Weights of a small mixture-of-experts language model, trained from scratch on English Wikipedia: a sigmoid router.
Below are experts of layer 8 (counted from 0) of a mixture-of-experts language model. Rows are named router (the router's row for the expert), gate (a neuron's input weights, with its number), up (a neuron's input weights, with its number), down (a neuron's output weights, with its number) and show model dimensions 0-191. Each number is 500 + 50 x the weight over its row's rms, rounded and kept within 0 to 999. Numbers have three digits each.
After each expert's rows: a language model's description of what the expert responds to. This comes from a sample of Wikipedia text that the model never trained on.

# expert 33
router:524500598433539474541539495494510463443481484491522493542545507634608516438489540449606437506509428452521526439485508514422553515539450500529452474416525486464457555523500511523491487490534560483520392469508550475522513464584544579518442443485564440574432570520434405494587498498548631535521509500507639509494486529479448518567487490494480442550474491521417542528448416480500425438522409526523499468355475491489505495481492512406404518522549545536507640592542435470533482544489409509607574521548476506432549538522554560514528552520477473470464539432478436497566555569532454469
gate0:599540538438535523449518485487520531605431539452552592437425594478538579540396560510535549451530494526532458527564524536574480578435492487498503471555501504412507419520568519488440534459505526540471545473471554530623455451496512466623426528459510542486499459525495539525549550475555517512609561550486485526532525468545515494533505446530568458546450375428487470579557555576458539424480456435483502532575515489545525444431488539509476424503512467525521529446512592640490492574458499445512413526495536602417489493489456591497467539569489525533490573446535600504522435494498562412
up0:522502540489405477491484489589469486515393595542571529549534524558539405488602536499514435461648420531403435452589454544486522529511533466460516519541474546491600476465417525485551424548527555467521526498523508516399434488438474532399599496549533588474433510443423478552450456495469490575382493434486461437456464464497506391524480508448501498495449506410542548571511490603450450498515444546534485489471552517516433528440536393452539534499561534406489498533456484488489485548454487460489381454508520468457537517509463435514497426550487530560548559478461500483445575428443538542
down0:546410464415424569538500438448562417554468433482469510544529476484524552499443468543507474478447494560487509470474477557516541464547486489520456455585494470478489442484458554464536424513493363557471566532527515480410518486479523408451397487459492511495507457500514498432499472487549499479523441535495517518544537556501498440493493452393535482541473563472517535509465563596440556436604423569556513430477466552514478376516392507519554507501548402576495458471388387528435524512496438553519483565443554555387508462520500417422584508417564587420419506590528523511541533466516441528
Description: Mid-word pieces. Inner fragments of words, especially ul, ol, ro (mod-ul-ators, pend-ul-um, prom-ote), plus paragraph breaks and football squad table cells.

# expert 47
router:356523475475581479472522472375546483510377434535443453526482565545508462526522569471563596492522464466499470550487490456388485447503492519533417471452485433538562473422416500495543503473468486491464490414491481496513533518579494439531469511541489506446507510445509455488597476498531430479529519494434614532580561561548438478544451423535460438471470507472449514537544412497535550547586496544492585468422568478458538511364522506445365387561401453498455564439515460599543482450584515545513525454473531424529494562484518462532419560519512541505576486545509530493549520504490432502
gate6:560492516482521515520525499546446624488444494520460562527614508452554486552549519494543480489511519528459539505396582464382529528540534536551482463569470485469508489490467497493457499381485452568520493502418570472509438484559481484522422535503584503444483471539527457575525494535669420630466535495501424406483412516548544415602534406513484559491528534517408477553539475481492531581527425502461488491493452434547479479594574542451447586483479451575510437495538473514433500465525520515490451538544511507551500427499512417544511566460385532451497533459477559464428590486398552475
up6:435579416437467460634490524445557438459508362430468444473553517488599472493487551464484390459433474521657498610482496481575511419532499484449501533440513537605516437437437455485498488441507572552546443516520429506515565528502471568552532522466492553557504398508519540524523535450545591563386562450526500419407528469583504428461508436459607473442440537509551496419499475502448444502453554508476473548429497529546510425552490527429500522389535540504522492545511486488511490521551525555559483423530552469514528487544574472521560535541486494516554472526457449467462460480462463525
down6:513514492400519553405532469516531403523569518373608489480445479619471531553519629516554514533510486447526527496503453474471446510512502481510528532487548506504456512466472406486443496512511471533564391453469487459528458473396497471461464384479505491567561547503536520486542562447504579530591441529474525557578395495538500543460532539587518477403537534534452538432504507482452448528517536488507418495451465587489516430628514481501544499602499590519465498529465519488533458515468459558498459487541530523490468430625541535591519488455584471500483520521485366495338495447474469509
Description: Spaces and separators. Standalone spaces, table pipes, commas and short function words with trailing space, typically before numbers in tables and addresses.

# expert 40
router:538488497524508538472527556566432499446534497421501409550511499504562464413490446533470562401518455500570531499489487508462536478428511508570462601402450528488512540476511400462497500459527533407488470563545546609451549468496521507559421501434516497454423566500509536520507420451522475563509576574590436474531447497534450588554569456504501459586422513443370550424484525463453557483471434469455535461401565532486458447503537490505414408486466472498475462509545453486487454551528443401458473478527470556495510419544585556537533481453563504491391551371515514494622485515549469426
gate5:530516450462465539512475475463594450509558422513490495434429505554498510433424521434569466497482524464503422460488530543468497566456509552623544566444481549539525451475603463372537516531499579450469502533468562437531454575464538531528522475404556453396453502470515483530543530465516482507391490520495487487513582455572452482410567523533470488587416465459645498483579548493564521542491514496566447470488453517509530554524584540528400503517495524394509386491370584447484556475572475498484454508452489465500462478534443450538532520464561489508389512490543409425513551438521523575
up5:472549574453608497476439465460373518341505500476555434602513472565425462515412461484472534548509508533562461509631479517495440523500517644487520443493418516444530489514519498533478492507484453499589533516478514461482508474503411395471550394506506489501546453470481501555580505556485489563507567463492500503585468515437535411479537527484540444447505525515574592502455491485473471461561477491535463458581593473424451509421518591539574574618485485513587497505519483488451531446501440459512467461519480528486459485505408454565421482429565395511561577494486510522508480392513466505
down5:521389483456520485519541519495479343430482407534542507430499501531480523581429551487615433479499465534522437458515454499576514435478427454575535540510424478468620518566598543503519529549418479556464581452500493474416473449496506541507539467579530481461432535523507476639434554528518497504446563579445569480548502518547495570563608511546556529517539453428466517458532537503477479528501491496530602499511437562506489465494571441484417538539491471486534446566427485584478542439457484424462505576480498569468442366455509490498513545514535543495432461551423440561509518464427436468
Description: Line breaks in tables. Newlines ending table rows, infobox lines and paragraphs, and the spaced pipes separating table cells.

# expert 28
router:414491520480557476451494413455626439523409534576395505512537486492518459479530461475601553564489470459537451477504466570431542461468534464518533451470426576572566487538434488463570443417539448543510467447577472484587562504524492473524534526570595464467523454369438446408534519480519472472519524525444600486474496516506523495497516461488533419446501456488546560529613377479481494509559465563453479423511503471459487482444583511527425479534526461567517529397539490512485480438554504557547530430493529484533529580450568511587461524516465561517621449568564608533519529469457423519
gate6:472492435569474559494532447554515501503483428555511519437413468589475455555415534492458596558531473457516518408501543540476487521481580477456438487559381465421482413559519434482574520504552582445489518530601466582461407432524536374558425512445568483528501576477544572497435570503494521554599520476513554494483507509561501475502472513450499520547560532476526433563510513459500535548454592510506483502487402566519436424432582419573489547557548515464436490514420492537443458509522484559467485495459562454387506449425535470490412552450521508370486485530464490445500495591443535503
up6:532440469450337447505370483432479454498571488462463495547403471537415529571398500522530469428490531559540469596489503446471567479539436528505488500405485488511518560486527412562452471496518473451527484482547554579594532461561523506562479485545427559491436495497425503578453429512495451586496485529486485539446552428429539513571539479566519524496482430526487550457424520483509517591497586585537496515449439603583386534406517483446501455560537454535506424568532466608573511423525450451484512455532469507577512521524444483547531555554592454485529488508524530552511533562453511513
down6:595509484523418469501465551533488557533480488542443473452597582506415476555541530519512476414438496494551489500513498534466496428521506517482557420530406411534604514470522539476513472466483472455542481496569473560427541441612498450474476488528553444379493494504499519386551486451625422484458526545557533513513513474510400551532559498663531507559509507482489458567525436534567570546524534543563495463517444542538515680468470531463523498550506452591435539498558557464502447445511463513484555421504576454447459509503522448535510471546481460470520534554556552432532600545477516391
Description: Spaced separators before numbers. Space-ending separators and prepositions just before a number or date, such as the comma in August 9, 1996, table pipes, in the 1980s.

# expert 41
router:465551550496503514525486441511500445422478548539572469544566499535522524493503508499484474447499507448586581515517358403524541552446526495541497505466540549483412509523553527486447466532450522487417544437410380642440513487524508563451502417579575467511506606459536445514545510531493497503402468446489593506548513477549575566462422543495474534548414522433474554488500512530548365493534404455475536454426566423520533499506481479540576508497584480500474491541476411514554386447429537556549490576490461396476506510482589527496535435486484441484572614463513479475523557511530565500
gate0:446486583570486504470430547477524561441494509461547460504619466518568545511552473406426424488450426443477596481577446487504565495539429513576561515507511495533387476507437463561432495513459500475378466479499454496575410476504494553551480539462589626517477519561552506544615468569458483451517539562420504505492572486424505509536461488427497536492463546379498550504533474517505450508552470445429472505523467449575470552545477478570489456545455530437425469595367607511508509436509476442450521468487458573485489489519537528512457498496512407594572587482540536476531442435477523533
up0:574554540488528528488454462432557577519490440479482441561571479418519505573551521532426476564474467543497442486533467551564507475579435426487572437443446480556411404523488514527541526458444578509491527569468547538529496548386532485504525484441559452456518392557416481452531442574410484529466459451426496501458508483440561493410518560469539477458462477477513449506612487539557469535533522462453489410532443481561411474468443567508552573530474496428438497522539466501516467518397418420499412502480516496560399495550446552508532504490460501445552570537527497363423598428465561499
down0:486482495509474468451516432546483537431494441409487445507552396538515499447498502582551541533582484453568606483518507561520456525505524481529565465492563512504534504499539622457562521496467490410534488545503441549432491450531445478494479507468525441469548476557501466489530398580560545497573457575523576476508527541502453394502512585548408460477530456508497511516404554495505564543539444527550462564494568518481426403436462555472528562620455459571617504540448530369513455436532539636508495538526456463516557560465488591562533501375547572502516475504550513476420577492537476464
Description: Past participles. Past participles and passive verbs after was/were, e.g. used, injured, published, held, based, replaced, announced.

# expert 34
router:532459601524486414435495435436501517494429568526469451515536545611505522466544526519466480526452533468527509443508486421453600501483543533493526523402534517462403494498552487495535480415514497470519484397460470617429495480551511539493479480507535447573487607470529385494505506477457548496466522557543600475504488550469504539559498406498495480557505425451493563469457501364473412414527453446549490387378583481464498550516494466509459433480464475491439592546557439477531514582473514494577484534512457463458495490584645533499484497395582571486515526474492422430526464518563478429
gate0:475553455494472477511506429553597605527461533379538418409485475405539431458527490505397469436532504545560452438486460439561376459533503569482491500457450506452495359517510462405474455467552510446504504447461444526509423510457492525488472587472567529535503457485572510582413581539501595493440536379504535515490498562482494508455453451532461538422505570496528455523467624460536487468399479548578532516549459515553511525393456508483512408574553454461540491517487511517502501495531437480526455460533537497531533486493608486477511523466569581392580572538495481481457554470478555472
up0:556548501510516504406455499455564486502513546569447523466545560431510492505522526423506524566522438427592457470512537484472486430516496558588493501495476496597558452503448459532404539489549510454505489510432461473498492385380473503518604506513594525433513574522443529519598563520418533475440477476463578512505587432488531491538543622501602448442534457487505512493435559514529501417490570456526522637516582405444505499507480489477468440541493451629483563503519546571417527525503560481489600624513483495482521497500486507549535592557562429520544510524461493577438527440424499510
down0:495543427557518544483460550479572489545430565587517346461519489496588446511556438470478480467634498583397556460472480495454442400502524650450519428498492480536500573469405428585518490557558566496474414443525507516588467517577483459488459446584487494469517530478511523557561442528530510498535479507559424507444467458561484528467543527474510495476503490483438586477529489453422584467468503462603464564505501539516420493500493558509504468526428528456531504597504405551487496622434523546550615460468468581534549453505514464426547478532540495454490515464549549482571575476502540535
Description: Piece after initial B. Word pieces right after an initial B or b, such as B-anc-oura, B-M-C, b-amb-oo, plus Species of lines and infobox labels.

# expert 39
router:523490546532463537474459466484558491452522500485507479548378564540555525501508491581521463511422520484536517486480511440440570594477569485521461476449514516496511563507639465532486418445537470472517550442502529523436492521466507519511518451500535454544426556515444423491628461482452559505514610468485548426530510477450509526544526502506445491465417546431459565516570351415501362518457457462499538363358515565459499472512444560507537560551513523587509537485609432494511473539463479509582473545480365439487513524556560540499494465477537489503502516481506383447530464504609563518
gate6:500580520437538505452398544545462450558487560487479539548498539485505419478598495503498460508445593447530563545511460432563574537474557520426543500426429518515522535510548591523512433504502523391426554470547490500576565565410468472497537433529518444488483503539449548526509473530480481488561544595506453552531552497475429505539472519567513537477507441425402486586514352534497544519461509481523639452483436589547481506549452532470594486438479509587642594486509441491526588493485496550480535492467463498481494563464508394450521474507571577598516532501515586535485498585451550500
up6:443513540563472509480622473507493497499412523510491543456506486441534468435522498486418550537531552518398576544429549526546535488511515553539493499424605418490479544526479580579421517546520542386543510329443493443475500491454436512461495479451499572458541550503498491440511501543559530506424571508456593425508500517454574557477532458439590532538549467545480471429569541528493450528545487540534464530562471485538530465479531428429520460508516437566518511520480613517556481420373502378508442547520519494403457425497442470512392532492492590537467481399541518520555517543539424477
down6:572551419418414526498555493407468548507538449553423498452450547480469566450404455574493461528567519557535494547444460468497555441506616464565535443499522494494500505562480562514484499532511516518456488472535497525497599416559608551474476474491385565530429465556581519504560495526425556583542464475490543568441482544506506524449465567420505530410477475447525471490490450448500475490545536468604405436462490471558482535500516506425566399551603517541559511486540503496524538517481397527490468451519493477611521571524419500592462560439460601532555432544486471520434601532492463566
Description: Sports career vocabulary. Words in athlete and team biographies and tables, such as club, coach, contract, midfield, Player, Award, college, position.

# expert 37
router:501463567484489508443483452477504489444514524459501481508484490557530496448509503505505476417497508447486591458493536473472545468481506489483465513473506538506447591474472480457479452464471564446492458418517500546477544409555497514504479476518468428510419511538553450517516475430521566574455601583539598429533396560464494589563474488467503474508480474403413563433517466425536428503498442462516539426345553512443475548431493501447369425484454564473448572519616461493432496619468417519514519459527360506494506493570633535542521464466548504515452600367473501489554479505577514505
gate4:578448470486543474523545488516554511543588550489480470467466491498449491403432537472501449529433494412541500547455502555537531517454480447461471479530544455544455514484585507467428481495457545536490424558525484435639534519603448431576527561478417450529544615490474526479527481541394459461554547536402416603451393497585523496497534561415586524469540508551513571528574558582530545527516416519406538538555551512506543507515496490437428492502464537521519513506401485495538458496508539406476489507500509540582372595566514523554515533454543436468499484498564516486429416488433453411
up4:487426458535435513519583543554532479514523569506463521599472534522500502448588435403462474537548553468489488466497503462493497462456570531522547516505526454500477462448495451455474518455405526476468476508531492480497568509509471488468481453427464445509473596453491537471503545520484571533590527449433549498555548494411468518475477436448461519333599515545499492517480592485355460525510449462444527490495546583516429599533652447529485487426497634535472512517565504486424547538529487553504488486521413472488432515552489454441453433457487380481428527445548470541591381484500397462
down4:528432398502478504525556518505534420521613514510459412526515530377524557441472537560439534479510458584588523460538468460574525399460541460569489525382472548464515430549459434441468440532452530431466439541515578463488533563543467442463520534462506562453481405461605512520538488431501475579502440470529362549480503465469505498538518551383496527552516482549476524436484505506499525413498394544383515567511434461491439426461477531497475539504521492442416573484531497489484545531542430546530516533577412469452478424416408503437523440516534521516474445546455482589505541514460551461
Description: Line breaks in lists. Line breaks ending list items, table rows and See also entries, such as after a closing pipe or a list item.